{
  "d_model": 128,
  "n_experts": 128,
  "normalize_top_k": true,
  "balance_bias": true,
  "init_std_router": 0.0243,
  "vocab_size": 4655,
  "norm": "rmsnorm",
  "grad_clip": 1.0
}
Below are experts of layer 7 (counted from 0) of a mixture-of-experts language model. Rows are named router (the router's row for the expert), up (a neuron's input weights, with its number) and show model dimensions 0-127. Each number is 200 + 20 x the weight over its row's rms, rounded and kept within 0 to 999.
Before each expert's rows: a language model's description of what the expert responds to; "comes after" lists some tokens at least twice as common just before its tokens as in all text. This comes from a sample of Wikipedia text that the model never trained on. Tokens count by the router's weight.

# expert 11
It responds to: Frequent adjectives and nouns after the or a, such as final, high, main, United, plus first pieces like F-eat-her, C-areer, ref-ugee.
comes after: " the", " a", "°", "″", " F", " and"
router,187,201,251,212,187,212,193,171,218,183,212,213,180,188,203,172,221,215,237,215,220,216,193,169,199,196,164,186,243,190,201,220,188,240,208,207,190,219,213,196,189,203,175,240,216,225,182,197,201,215,178,223,229,243,191,190,193,191,228,213,225,196,197,205,171,198,194,167,197,172,203,232,227,202,190,204,233,199,184,212,191,174,210,209,188,208,209,173,185,226,239,202,160,216,184,237,186,230,194,212,182,209,200,189,182,182,177,203,211,176,222,179,199,188,185,228,237,198,231,180,185,210,203,167,214,175,215,203
up3,188,172,229,160,223,192,230,203,177,207,194,206,196,247,198,193,234,172,170,199,223,190,193,184,150,220,175,188,209,187,197,201,210,172,169,208,212,189,213,185,193,218,186,243,196,221,176,203,193,201,173,179,218,191,223,188,185,211,188,179,213,181,160,166,173,230,198,197,211,174,224,201,197,215,201,201,175,242,204,232,148,233,185,212,200,200,223,209,194,231,217,197,190,211,198,192,193,187,226,182,212,181,223,194,204,192,180,207,224,162,193,185,161,208,184,216,207,201,225,214,200,204,200,228,185,229,217,197
up4,183,166,228,188,203,166,190,181,213,228,183,168,220,171,230,211,212,181,206,219,174,227,213,193,189,243,210,210,204,205,189,198,200,225,213,186,195,205,184,216,198,197,185,175,192,197,182,225,188,190,163,199,185,225,209,180,224,216,158,203,235,190,222,160,219,222,193,190,200,209,186,206,178,176,162,218,214,192,230,199,202,189,210,220,223,211,195,167,205,181,210,202,190,168,218,186,202,177,251,162,173,213,224,214,155,212,208,187,193,206,209,180,218,194,204,219,196,214,215,171,182,231,210,222,207,159,195,171
up5,209,219,217,195,186,195,206,193,187,181,192,150,168,204,233,222,214,172,184,211,216,201,169,168,209,202,217,187,211,169,220,207,193,208,187,210,197,215,171,190,203,170,167,223,181,202,208,189,230,219,171,181,212,215,196,237,197,179,175,205,227,223,210,165,200,180,201,173,215,201,184,212,163,181,221,180,177,196,197,216,189,182,192,194,236,188,227,205,174,234,201,187,176,242,176,213,181,211,198,224,217,179,213,198,199,233,151,203,201,204,179,203,182,184,161,223,197,199,182,180,193,184,197,221,153,182,224,184
up6,233,196,221,189,186,187,254,192,223,174,198,158,200,211,211,212,217,231,224,211,214,202,192,198,203,234,215,178,230,226,193,201,204,218,214,184,188,193,175,215,203,195,212,191,227,211,206,222,156,261,206,217,186,193,201,212,203,169,203,167,212,184,178,202,226,188,207,185,202,207,230,166,190,212,212,165,207,248,190,216,188,162,185,213,210,191,196,174,192,216,210,191,197,199,204,191,146,189,206,192,194,193,176,212,182,168,237,199,212,202,192,188,215,154,164,225,174,203,198,192,187,184,215,208,185,201,195,213
up7,222,201,198,202,182,202,215,200,159,170,247,198,197,199,182,212,213,173,219,207,250,182,214,229,200,251,197,207,188,161,190,201,213,177,215,184,206,202,215,182,206,228,196,210,222,198,207,198,200,202,184,254,184,242,238,210,202,171,166,199,201,167,183,185,187,197,192,190,195,199,230,167,200,211,180,216,188,218,219,198,190,169,215,266,188,225,204,176,195,199,207,222,196,197,208,190,205,203,198,205,194,216,221,210,193,169,211,215,182,233,210,194,194,174,196,191,247,213,216,192,198,225,166,196,197,186,230,204
up8,183,236,210,228,214,183,203,198,216,194,208,164,203,211,204,206,204,199,192,193,199,209,216,212,217,201,232,195,200,197,201,204,203,207,211,221,212,218,233,196,156,216,180,225,224,158,202,198,188,203,168,229,182,203,229,187,162,191,180,240,229,220,189,215,232,205,193,187,219,197,193,189,203,172,222,166,217,226,178,195,201,205,205,204,165,196,209,177,176,215,212,263,161,189,176,192,215,193,186,185,225,160,197,176,156,212,225,191,196,234,230,215,205,209,202,205,226,191,197,198,214,191,209,190,171,161,201,167
up9,202,153,226,214,240,183,207,201,175,233,200,197,191,205,189,204,224,218,232,178,191,189,183,163,168,197,211,194,209,174,189,201,197,191,206,191,232,206,209,191,261,194,187,198,195,200,192,189,180,217,222,188,195,214,180,220,218,205,208,199,179,184,208,201,202,203,158,212,215,190,205,218,201,194,187,191,215,163,204,191,196,192,222,242,225,200,223,180,203,243,204,189,181,183,185,209,163,145,211,187,191,198,213,224,211,212,160,191,159,163,197,174,197,186,195,225,213,216,206,222,189,219,164,206,225,220,216,235
up10,193,189,240,193,192,186,199,190,218,207,207,205,174,181,226,203,229,191,211,183,213,229,188,202,197,228,228,245,224,198,208,187,213,213,227,207,210,194,192,183,184,178,189,190,206,205,202,201,206,208,190,165,208,191,178,213,188,214,220,207,224,199,185,243,192,196,180,184,192,191,180,183,170,191,175,247,196,240,186,223,206,198,200,239,185,182,230,162,161,216,182,175,164,186,190,185,197,165,177,186,182,204,244,167,188,178,204,174,224,212,169,212,218,172,153,196,208,172,181,197,208,185,181,170,201,217,209,195
up11,228,215,219,218,195,192,214,163,196,178,218,164,185,216,208,199,229,191,188,221,232,176,182,199,176,228,207,192,236,189,195,208,202,215,181,207,191,166,205,207,233,189,172,222,174,161,208,187,200,193,200,201,171,214,191,193,211,191,170,181,197,180,172,196,199,201,163,183,178,183,213,193,197,194,174,243,199,213,208,229,180,170,202,215,190,193,263,180,184,205,215,194,182,197,193,158,185,194,229,190,209,207,249,175,182,181,210,184,177,232,197,206,219,175,231,185,184,229,197,181,196,207,187,219,178,199,226,223
up12,205,210,192,177,193,184,181,201,194,206,199,218,200,203,190,222,224,212,210,210,212,207,148,200,199,232,155,221,211,184,204,214,221,195,218,220,218,216,195,193,223,176,207,200,212,193,188,186,176,223,185,206,219,241,162,188,208,169,199,177,199,154,155,203,196,238,189,210,187,211,215,180,196,234,195,218,210,203,195,250,177,197,195,243,183,221,207,217,174,181,246,157,169,228,196,215,179,169,202,203,200,198,205,180,202,186,191,180,198,188,196,205,241,168,199,188,190,242,207,201,200,182,216,216,185,229,201,207
up13,195,199,193,197,175,181,210,196,206,201,219,218,203,186,236,217,184,194,197,195,188,202,213,163,214,200,173,182,259,175,195,229,179,218,200,184,221,208,190,174,186,229,183,194,211,234,205,228,208,224,190,187,212,225,199,163,186,195,195,193,172,207,183,215,205,214,186,161,200,163,207,227,188,204,196,177,156,218,204,213,180,212,221,228,211,197,191,199,201,192,198,163,159,245,195,186,169,207,171,212,210,201,175,176,163,182,205,196,182,156,198,181,187,187,190,186,194,226,210,189,192,239,204,213,172,156,197,222
up14,215,193,212,198,209,174,207,140,220,211,200,201,167,216,185,186,227,204,209,195,223,189,214,185,199,243,214,217,223,191,213,205,214,198,171,172,218,169,192,205,233,173,177,189,176,161,166,203,164,218,198,208,194,208,213,199,167,188,195,215,235,213,165,193,176,214,190,170,178,200,186,203,185,194,197,234,205,213,228,244,184,218,180,229,205,191,205,185,171,221,205,215,178,202,200,187,155,206,220,187,214,176,197,168,198,225,197,212,202,213,186,222,188,163,195,214,204,253,213,182,219,218,193,205,177,212,209,185
up15,188,162,211,197,177,199,234,182,180,181,202,184,181,230,213,188,234,199,206,221,219,225,175,207,235,246,198,188,186,166,199,202,200,176,218,190,204,200,207,207,220,179,171,177,194,199,160,186,222,234,241,227,208,181,202,184,206,204,201,186,196,200,181,241,185,199,149,205,221,197,214,164,220,183,205,208,200,193,170,195,193,183,215,202,188,217,195,190,163,216,236,211,196,217,145,177,171,214,205,231,186,169,203,195,237,187,209,185,207,193,213,232,205,180,180,190,178,210,222,189,209,206,200,179,195,176,222,201
up16,187,196,225,196,215,193,194,195,211,218,230,188,171,193,197,174,201,198,159,207,210,202,211,202,201,206,194,234,216,168,205,215,224,159,212,182,228,169,203,200,180,220,186,192,243,185,203,185,204,201,176,197,191,228,195,237,183,209,193,213,230,171,150,205,180,192,219,167,224,196,215,186,192,199,163,226,189,187,257,200,195,209,175,192,179,181,205,192,236,190,189,220,141,193,168,201,173,203,207,186,192,220,224,208,165,238,200,165,188,181,170,201,207,216,186,216,187,173,214,192,202,200,199,215,197,192,202,178
up17,179,198,202,162,188,207,199,157,183,216,189,212,171,198,181,223,235,227,198,187,186,223,193,162,206,234,255,183,203,213,224,185,203,208,153,203,202,187,218,214,188,183,198,206,163,198,192,187,201,191,205,191,190,211,194,188,216,237,189,203,178,190,193,208,221,189,205,167,210,221,179,170,197,216,181,228,193,216,244,236,180,190,194,231,166,222,190,190,198,230,208,178,189,232,211,212,178,145,178,185,183,210,235,185,190,194,177,219,183,210,202,209,215,170,191,214,177,199,198,188,192,189,213,207,232,195,216,224
up18,215,192,203,194,178,193,209,193,200,177,194,182,145,210,183,186,205,180,259,216,200,212,201,199,204,208,187,210,212,173,231,182,221,166,193,204,221,225,183,206,200,159,194,216,226,199,222,218,178,209,188,201,175,180,204,176,205,230,217,233,236,207,216,171,187,173,178,185,230,195,170,160,221,185,200,232,200,188,200,194,207,183,209,218,176,214,189,177,190,203,229,189,207,226,203,173,205,199,211,144,243,174,211,222,201,250,216,188,189,184,228,171,194,179,199,189,194,211,189,200,191,214,182,178,201,185,212,201
up19,227,200,207,200,213,190,202,195,221,181,191,179,176,201,203,175,224,192,225,161,208,219,192,210,195,212,195,206,226,178,197,175,169,155,215,179,225,198,199,183,194,186,180,181,223,195,209,216,228,237,210,178,175,191,189,180,203,223,206,179,203,198,167,198,182,245,206,208,206,168,166,188,212,172,220,209,207,239,228,203,175,153,247,189,186,197,184,164,170,207,194,227,156,183,199,200,208,210,196,191,202,248,197,210,161,199,180,166,198,197,180,196,228,182,199,170,204,226,223,208,196,213,209,201,185,202,188,215
up20,190,183,203,220,181,163,223,192,216,194,203,159,184,207,209,185,231,206,219,222,196,204,197,188,224,231,181,178,200,145,187,234,205,200,192,193,189,175,220,195,216,190,194,196,213,191,153,179,189,231,216,219,206,211,231,223,187,194,176,186,211,179,194,217,175,208,163,172,226,211,215,173,179,177,215,209,188,197,169,213,173,214,215,201,206,196,198,207,155,232,223,181,195,197,177,210,136,221,197,188,195,174,218,219,184,199,214,174,209,199,232,222,210,173,173,220,201,185,220,191,173,180,202,198,215,175,183,212
up21,219,196,230,182,189,183,206,200,203,180,215,194,209,197,187,198,228,145,209,166,212,208,182,215,181,203,176,232,199,190,183,193,232,211,209,192,233,186,190,208,236,175,205,188,241,172,192,188,171,213,206,237,191,205,234,192,171,190,205,218,199,213,192,219,191,199,192,172,223,217,212,147,197,194,184,184,176,197,215,217,183,157,205,208,206,210,217,159,200,203,224,223,190,203,212,207,189,204,187,206,163,205,230,193,181,170,199,197,179,229,217,231,203,178,205,166,192,242,191,192,207,220,172,216,166,206,230,232
up22,215,211,241,211,194,193,221,198,163,164,229,190,224,216,223,184,213,213,214,169,179,207,199,186,199,213,212,231,224,193,199,202,231,202,182,183,214,196,189,164,185,199,164,232,198,185,194,231,211,213,198,197,212,214,174,164,213,227,206,221,235,198,193,172,188,234,192,201,252,213,188,225,177,163,158,196,198,224,212,202,198,168,207,191,182,217,214,179,193,190,195,228,218,172,186,193,211,198,180,175,175,209,199,179,189,194,202,206,199,231,218,181,214,206,231,210,239,206,183,209,183,241,185,231,170,216,190,195
up23,262,215,220,222,186,167,216,181,205,205,213,215,196,223,186,189,212,207,231,202,216,210,196,193,187,215,170,207,244,197,176,221,201,196,208,193,194,207,201,191,186,229,187,201,213,205,195,243,162,215,180,201,229,241,188,223,204,203,220,165,195,195,171,188,214,214,201,210,170,212,195,201,219,221,211,234,228,183,208,240,168,195,215,225,191,204,189,207,205,184,213,210,240,202,202,207,183,143,216,148,188,194,197,227,206,178,189,198,172,182,183,190,197,197,206,182,177,222,202,189,201,202,209,197,215,226,253,202
up24,206,203,224,212,229,176,225,151,215,196,222,187,169,229,229,214,245,213,196,188,193,198,208,204,178,242,229,215,229,163,211,237,163,183,187,154,198,195,203,198,195,214,181,237,189,185,199,217,146,228,200,218,188,202,268,190,204,199,178,219,191,183,218,199,186,203,182,182,221,186,207,200,206,190,201,219,213,211,193,210,176,176,206,202,217,187,218,208,179,214,227,189,185,198,201,184,176,197,200,207,198,187,214,185,182,211,167,181,205,199,206,182,210,189,213,208,219,217,189,244,184,217,181,210,185,209,234,191
up25,207,221,214,210,185,196,206,161,211,206,198,203,197,181,197,200,209,217,167,169,197,168,203,168,242,193,174,169,246,203,204,220,170,195,168,206,201,217,191,204,193,249,173,192,223,200,171,190,152,191,195,187,193,206,193,196,171,173,212,204,198,213,173,180,167,235,178,184,203,201,206,213,194,237,208,190,184,191,185,200,177,202,211,203,228,198,215,182,205,214,206,158,135,207,191,193,193,190,217,192,215,198,203,189,185,224,162,208,211,181,184,203,177,182,169,211,202,209,195,223,221,189,180,175,189,170,219,162
up26,197,213,209,214,185,190,205,189,236,179,219,213,209,156,211,273,237,158,170,184,224,213,164,202,174,250,207,244,194,178,191,185,191,178,184,180,190,197,200,205,189,212,158,196,218,212,188,221,210,181,184,223,220,197,186,159,197,203,160,197,234,212,235,179,201,209,196,187,199,186,205,228,205,210,204,189,179,213,212,206,200,191,218,219,217,219,228,217,194,222,191,219,208,190,196,167,173,206,179,214,191,215,195,176,179,213,224,180,162,192,218,200,191,201,224,206,189,217,213,189,219,187,217,217,193,202,210,215
up27,226,223,210,191,248,168,210,200,209,166,193,164,190,217,244,198,211,192,157,195,201,184,199,179,166,225,221,200,196,166,195,217,222,171,155,200,185,172,210,213,181,205,172,214,189,186,190,212,186,217,206,167,190,226,217,198,225,206,174,180,167,169,198,181,215,198,186,183,217,202,196,152,166,189,200,219,182,182,234,221,182,206,200,233,174,184,206,193,172,212,245,214,205,218,192,198,182,226,233,191,223,217,186,195,186,213,199,197,188,188,204,198,196,185,173,201,177,187,202,216,180,219,176,194,196,168,202,195
up28,232,208,218,170,206,196,204,200,201,208,206,192,214,190,192,206,221,199,196,176,225,221,197,151,218,198,179,189,239,195,197,202,176,195,187,244,223,234,202,209,207,220,188,218,172,191,176,224,203,235,183,213,183,204,200,176,176,191,170,211,212,214,205,209,202,229,166,164,228,184,162,210,179,200,179,186,183,215,211,197,221,205,220,188,235,213,210,185,205,206,196,190,200,215,197,178,186,149,238,195,194,190,173,193,180,238,199,217,166,168,227,188,197,178,186,217,211,212,147,203,214,194,212,241,178,194,184,223
up29,205,236,213,205,224,190,197,178,216,194,202,200,188,195,239,213,227,211,200,174,212,236,215,209,216,241,219,193,196,164,217,211,182,211,186,200,211,184,212,200,237,210,200,215,210,188,196,228,209,190,187,208,160,221,197,214,189,190,236,172,173,180,206,212,197,256,216,217,174,220,218,225,208,177,152,180,218,212,230,194,177,202,240,197,165,201,199,233,203,204,208,218,188,177,179,210,203,215,206,194,183,191,183,195,179,178,175,241,151,222,194,173,197,170,183,184,195,194,237,201,222,220,177,192,205,204,200,197
up30,211,191,208,168,205,214,218,172,180,190,228,192,161,176,230,197,209,189,238,223,232,209,220,163,197,192,197,207,203,206,188,204,199,246,209,149,176,230,187,215,207,238,172,201,181,192,219,213,233,222,190,188,196,204,220,218,216,176,204,220,178,225,224,184,221,187,180,165,183,232,191,198,198,200,205,214,236,223,207,228,170,224,230,206,219,173,214,186,189,212,203,166,182,215,193,192,200,191,194,222,208,208,167,182,190,225,185,203,199,225,176,181,195,194,182,190,232,168,203,193,224,212,202,189,189,172,240,194
up31,196,171,217,187,205,170,224,200,224,185,256,200,226,205,201,167,207,180,214,171,224,202,188,214,188,232,243,202,188,205,231,178,201,203,183,202,240,216,215,220,175,225,174,212,183,198,179,190,179,228,179,214,204,248,208,214,209,212,219,199,208,182,220,194,212,203,157,176,203,215,208,186,193,195,208,197,209,213,201,199,206,217,178,222,198,178,194,168,210,203,234,204,209,231,216,200,196,158,210,186,194,174,147,191,213,194,217,197,177,225,166,193,212,212,161,228,188,217,212,214,200,236,206,168,206,177,214,188
up32,215,200,217,188,196,194,204,182,180,192,182,202,208,240,200,235,195,214,188,175,194,190,164,201,229,186,196,184,259,207,238,246,189,205,208,182,198,202,219,186,204,204,186,180,176,201,170,197,206,223,226,228,212,197,251,173,205,196,206,174,196,222,157,226,203,173,171,213,163,168,209,210,184,191,180,175,185,184,213,204,190,173,201,228,186,219,223,183,186,222,231,168,164,189,187,193,205,186,204,204,199,212,187,205,196,167,222,214,229,227,183,173,197,169,222,214,197,191,213,207,177,204,224,191,181,194,206,231
up33,222,181,211,198,204,167,251,188,198,185,206,184,197,214,217,195,246,173,198,195,224,206,195,175,177,216,215,221,217,178,226,200,204,214,201,172,223,190,226,193,194,185,159,208,167,151,184,217,198,225,201,173,181,202,205,190,200,213,195,229,193,183,185,186,211,207,153,174,210,199,215,183,180,195,169,203,222,227,233,243,184,203,219,228,180,194,248,178,188,228,203,203,193,213,197,149,184,191,230,180,212,216,221,194,184,202,197,210,193,199,197,222,197,181,227,176,203,221,200,193,203,186,192,218,190,179,239,178
up34,241,210,210,199,174,208,205,193,204,181,197,188,193,226,172,229,214,173,193,207,220,201,223,223,206,214,175,196,210,163,182,210,243,201,198,226,196,217,181,233,220,209,202,192,186,191,177,237,214,234,223,164,219,225,190,211,206,206,177,199,228,180,208,193,197,206,200,172,225,197,187,214,176,209,201,214,240,212,230,221,202,197,200,186,203,189,203,186,158,246,247,164,202,203,223,201,180,223,197,189,188,195,221,159,186,185,174,193,168,172,216,205,205,197,222,220,172,221,204,222,242,215,193,208,201,205,183,167
up35,185,210,218,207,184,203,180,192,234,179,213,167,176,187,192,197,206,154,206,196,180,226,193,224,218,201,202,195,199,191,215,236,188,228,159,171,235,213,200,210,164,220,178,183,208,161,156,217,211,208,170,193,184,196,214,196,196,204,219,194,204,233,203,161,202,204,199,183,208,207,191,206,218,215,198,178,189,195,196,203,204,165,230,203,176,222,234,224,174,238,198,222,197,181,194,199,210,212,195,182,223,206,169,175,148,200,194,185,147,204,168,180,201,224,201,195,200,198,204,193,211,237,182,201,190,199,242,183
up36,229,212,219,217,208,193,210,186,212,138,196,198,204,208,202,204,210,221,194,190,204,217,204,210,201,216,222,175,208,194,227,177,211,175,169,208,222,235,223,200,184,241,186,188,214,179,176,187,206,213,158,214,183,172,193,166,176,197,197,259,229,207,190,236,220,182,189,173,230,168,206,178,214,201,185,187,180,191,225,190,201,188,182,203,188,200,192,193,193,220,186,220,203,226,207,170,207,190,210,183,195,196,179,216,160,203,203,160,165,218,170,216,182,207,189,215,206,219,185,171,215,201,218,195,170,182,202,151
up37,194,225,233,213,226,174,243,167,206,179,217,184,168,213,189,181,211,195,196,192,203,208,193,190,189,235,203,210,220,169,205,193,207,152,185,188,200,190,199,221,206,165,176,236,202,158,209,204,189,225,204,193,200,223,212,164,193,199,226,183,230,207,215,207,224,212,160,174,246,198,207,221,179,221,176,245,226,204,178,229,180,201,215,236,170,221,236,187,206,207,206,229,184,208,200,199,173,184,238,221,214,190,215,168,184,214,194,197,183,197,221,213,190,196,183,214,192,218,205,212,197,212,179,198,199,183,223,215
up38,203,166,199,187,200,177,212,183,152,152,197,200,186,186,210,223,236,202,254,219,181,208,176,192,184,253,176,183,194,186,181,209,182,229,225,186,199,198,207,178,182,201,208,196,200,178,169,212,204,192,230,229,183,225,163,197,200,173,179,198,187,215,172,196,187,232,203,173,199,201,247,193,181,194,196,210,205,210,191,206,205,180,202,232,236,213,195,181,203,209,224,188,213,217,181,216,188,223,196,219,195,231,232,209,201,212,180,172,180,164,181,212,208,177,228,173,173,228,184,206,184,210,216,204,185,180,209,191
up39,248,208,226,204,195,182,207,162,198,188,182,179,186,213,181,202,244,187,189,203,181,204,235,184,201,218,182,222,230,198,196,209,194,216,172,176,217,197,247,183,213,211,171,209,204,193,206,244,188,199,222,204,173,199,215,219,175,171,182,223,230,172,181,215,211,205,169,161,210,220,198,217,175,205,179,190,187,233,223,210,170,182,180,212,196,207,224,196,224,214,208,188,168,227,204,179,179,191,215,172,247,189,235,177,173,216,187,203,198,212,167,226,218,201,210,198,200,214,197,216,228,228,200,186,189,179,191,207
up40,176,191,209,186,218,175,194,190,198,184,206,208,168,188,220,222,217,206,239,225,221,185,199,198,225,206,225,206,263,156,218,228,218,216,212,206,193,197,223,218,240,202,208,192,177,216,194,194,205,189,180,229,184,232,192,219,221,232,227,211,206,217,170,214,233,211,189,207,198,164,173,223,184,200,173,187,212,203,185,246,193,212,186,219,178,195,174,205,189,194,221,221,186,212,168,214,156,194,183,214,181,198,172,181,189,227,182,188,182,191,163,214,211,205,232,206,208,196,212,221,158,195,210,191,195,193,226,204
up41,184,190,213,175,197,188,211,200,187,197,224,202,151,228,189,197,201,163,192,187,195,205,203,199,194,211,192,206,210,206,209,216,197,217,199,209,209,202,189,197,206,230,186,178,185,199,193,213,195,227,220,267,182,190,197,201,203,211,151,193,201,190,196,208,206,212,164,173,220,191,174,199,196,200,165,211,188,192,174,196,203,199,207,209,216,200,262,161,225,202,208,209,191,198,162,158,191,201,217,209,193,201,207,222,149,163,213,167,187,174,195,207,179,160,208,179,176,187,214,198,178,247,175,244,182,189,198,190
up42,217,207,219,188,195,171,216,188,196,169,232,173,169,210,183,208,234,189,210,177,199,217,210,183,176,245,190,203,207,178,219,226,230,139,151,194,233,224,203,196,240,215,181,229,183,177,182,211,199,222,202,196,206,211,201,178,204,184,207,196,209,209,209,183,212,206,200,197,234,229,206,191,181,224,168,229,206,188,186,225,190,168,221,221,209,182,224,178,199,227,230,197,224,195,193,215,191,208,219,187,209,195,190,197,158,196,209,161,163,190,217,204,182,197,215,210,210,224,214,229,211,220,177,229,200,224,200,189
up43,217,191,224,211,254,186,226,185,186,204,223,196,195,195,209,221,230,211,171,185,199,214,210,191,191,233,210,212,224,198,174,205,223,160,202,145,226,228,205,212,194,162,178,237,189,165,213,227,201,210,219,208,193,220,212,219,208,202,200,189,208,195,178,202,240,224,175,141,219,190,195,217,189,207,202,182,207,226,185,223,179,216,202,232,193,187,211,168,167,223,236,211,216,219,187,154,197,207,200,221,219,183,191,217,194,191,196,210,179,231,176,192,188,221,182,221,211,217,212,197,186,204,191,217,181,195,215,185
up44,226,208,214,180,214,195,209,183,197,193,210,154,179,219,202,226,240,193,220,204,200,181,213,191,185,233,216,191,214,170,227,225,250,223,201,144,216,202,232,192,193,178,187,229,190,201,188,236,199,222,191,182,200,191,210,164,183,225,171,218,223,188,206,177,232,187,203,217,212,182,216,218,161,221,199,185,205,189,231,229,183,206,231,191,157,232,208,210,154,217,216,209,192,196,178,193,190,192,199,187,204,185,228,209,193,191,201,192,167,203,214,202,193,198,183,209,194,199,190,179,223,186,165,242,187,213,219,199
up45,238,212,218,178,184,211,221,194,217,202,187,192,207,193,209,180,202,221,189,175,183,192,187,206,196,216,225,196,225,173,233,241,201,193,225,183,210,192,235,195,193,182,202,208,225,172,193,252,206,213,204,195,181,181,185,216,184,191,178,179,215,186,188,219,209,265,198,210,181,208,178,205,190,197,204,195,239,200,195,217,165,157,217,236,216,222,214,212,201,203,201,189,201,220,197,205,141,170,189,164,244,173,202,199,208,167,200,200,207,187,200,227,190,189,180,243,202,200,174,217,196,198,183,189,218,200,228,213
up46,235,239,205,190,189,199,193,184,199,180,164,206,205,244,162,223,240,200,188,244,218,220,184,181,208,201,179,205,194,178,210,239,208,192,192,197,179,228,189,201,196,194,184,217,225,206,203,193,201,235,178,203,212,238,188,177,226,212,219,178,225,202,161,175,195,185,195,195,181,216,205,182,215,217,214,202,176,223,229,219,193,215,182,204,215,237,198,205,208,220,241,216,206,208,190,204,184,170,204,195,200,220,208,190,216,176,195,181,235,161,165,211,219,189,229,181,175,189,229,193,182,234,213,187,207,227,234,206
up47,194,208,228,156,237,207,207,202,216,215,182,193,175,172,207,203,216,204,203,221,199,224,234,179,199,198,207,203,204,199,206,222,198,189,191,196,212,196,205,184,184,199,197,180,150,199,174,232,195,203,171,189,205,198,206,188,207,192,210,219,213,202,187,216,200,221,177,178,164,176,238,172,191,248,208,177,229,192,199,186,207,166,233,212,167,187,231,187,193,220,212,174,204,170,225,169,201,197,169,195,224,160,193,175,186,166,167,207,189,234,174,159,151,216,218,197,220,199,197,168,197,205,189,206,207,184,188,202
up48,197,221,201,229,206,192,215,196,209,170,240,219,182,219,185,183,234,226,184,169,206,244,163,186,233,220,200,206,229,197,241,205,199,184,221,222,215,193,197,188,182,186,208,178,235,197,219,178,195,192,202,184,208,190,226,171,211,210,218,221,195,187,187,218,225,222,179,183,202,164,181,208,189,162,218,194,215,257,192,247,205,231,193,195,206,199,241,179,176,200,225,205,174,209,187,188,186,198,185,207,210,154,182,194,180,177,174,208,220,182,187,183,212,199,218,221,203,194,159,181,212,193,193,187,199,195,200,218
up49,209,179,211,208,206,180,196,201,199,188,213,181,211,199,153,182,200,208,195,196,223,207,169,143,185,199,195,182,203,191,201,257,203,173,186,181,198,181,203,223,194,188,197,221,205,176,212,204,154,210,196,207,220,202,206,217,214,161,159,175,183,198,186,202,189,184,191,192,197,201,186,154,212,201,227,216,221,238,215,197,219,176,252,212,212,164,215,182,196,201,198,191,210,226,196,184,156,193,226,219,186,172,172,212,203,205,198,227,228,204,185,196,204,217,200,244,224,215,230,230,240,195,197,188,190,203,187,196
up50,229,205,242,201,225,167,218,187,187,184,208,171,199,204,202,194,241,179,212,159,220,184,199,205,185,243,198,202,237,180,222,224,171,208,179,203,198,215,213,224,205,209,171,249,184,176,179,200,184,235,173,193,180,204,226,192,180,199,179,211,204,203,188,192,192,202,184,181,189,204,222,206,178,199,192,221,201,211,208,214,148,220,194,228,219,200,232,175,169,222,236,223,171,192,181,169,194,180,206,196,216,193,191,176,194,211,197,181,178,208,205,229,217,199,216,201,223,238,181,195,208,218,157,191,181,191,221,181
up51,227,209,207,202,218,210,220,182,192,219,189,175,182,216,188,185,204,200,213,203,177,198,208,218,200,234,201,243,179,175,174,190,204,209,194,229,201,200,172,223,178,207,182,194,167,176,173,206,207,207,187,195,245,227,213,207,191,213,186,217,197,202,188,201,216,226,208,189,217,209,166,160,210,201,160,192,228,190,203,198,215,217,195,240,211,193,213,185,179,192,204,182,190,152,211,189,201,188,209,168,205,174,205,225,185,225,173,152,187,222,222,208,209,210,165,180,188,265,200,173,176,236,206,210,187,209,197,168
up52,207,227,196,198,179,183,221,191,216,200,209,220,185,188,194,188,213,208,228,191,195,185,201,191,211,201,216,208,215,193,191,201,224,207,236,191,220,158,166,220,196,230,198,175,171,162,199,225,202,202,213,213,213,216,219,184,177,200,205,234,198,171,203,201,204,246,168,199,223,206,188,217,191,176,202,223,206,230,177,258,194,182,213,231,200,220,198,203,157,185,200,191,191,160,234,163,186,189,226,221,195,196,175,227,210,182,154,194,157,219,219,197,223,206,193,193,210,216,232,180,204,222,181,193,202,168,228,200
up53,197,207,250,207,203,199,225,185,227,167,182,215,183,199,216,212,208,189,207,199,229,200,202,207,171,202,188,212,222,170,230,190,228,235,187,210,213,195,180,183,236,169,169,175,237,144,178,209,201,203,186,206,200,213,176,170,195,172,207,217,163,192,185,215,218,216,201,165,173,186,220,220,195,205,217,223,193,212,206,221,182,192,230,203,205,218,231,166,165,196,197,207,169,171,209,197,188,201,231,201,189,207,203,165,212,180,179,161,194,207,213,174,193,203,190,180,220,217,192,215,208,211,188,245,170,219,209,208
up54,188,193,230,178,195,165,214,151,217,179,221,193,172,230,206,197,255,188,185,165,232,209,167,190,162,217,198,217,202,195,218,223,211,204,181,180,183,206,220,207,198,220,169,227,198,185,178,206,177,205,206,239,198,182,224,204,209,186,149,209,182,211,183,193,235,199,181,174,204,178,219,192,184,215,190,196,191,216,197,225,169,164,209,213,207,227,230,162,184,260,200,206,209,184,194,172,175,186,220,184,205,180,206,196,217,209,213,185,195,209,188,204,216,200,200,191,188,231,176,214,187,212,181,197,205,195,217,192
up55,208,201,218,198,190,200,225,196,207,162,203,178,202,212,181,196,240,205,190,187,206,209,197,183,159,209,201,178,214,186,232,191,216,162,157,189,227,199,196,241,230,211,199,223,207,220,205,178,211,219,205,197,202,200,186,185,197,246,197,164,232,156,196,203,171,174,192,200,227,187,213,204,179,222,218,191,190,207,181,204,154,187,177,202,194,210,184,163,202,207,243,188,219,177,208,211,195,185,194,207,226,164,205,181,161,167,216,220,221,190,214,168,164,180,193,198,175,189,187,183,185,190,218,210,214,231,220,183
up56,194,216,192,213,184,192,197,198,217,179,203,192,174,199,183,211,234,205,189,149,170,178,184,176,200,194,182,229,206,220,177,248,168,184,215,211,220,225,203,224,216,201,191,201,205,191,171,220,202,178,193,219,197,195,208,160,210,229,211,231,209,197,203,220,173,173,190,195,235,194,208,202,190,212,181,241,196,193,224,226,201,219,187,201,223,218,230,167,211,245,202,181,186,209,166,211,183,209,208,219,213,170,222,206,187,211,187,229,178,224,229,187,225,213,162,205,177,209,189,181,209,211,137,187,185,197,213,202
up57,222,223,215,186,207,205,197,191,169,193,189,219,217,172,177,226,241,211,155,166,214,229,203,156,191,223,230,177,233,177,224,185,210,166,182,174,186,231,205,206,202,174,201,214,205,201,194,194,208,178,183,226,201,228,192,168,217,214,176,176,160,207,186,142,214,205,184,210,228,205,206,222,175,246,194,192,203,216,207,197,188,213,214,204,221,198,223,175,190,222,228,198,228,197,220,198,182,211,198,207,228,187,204,182,184,193,192,195,206,222,238,175,213,178,208,206,213,198,177,168,184,201,221,179,204,218,209,190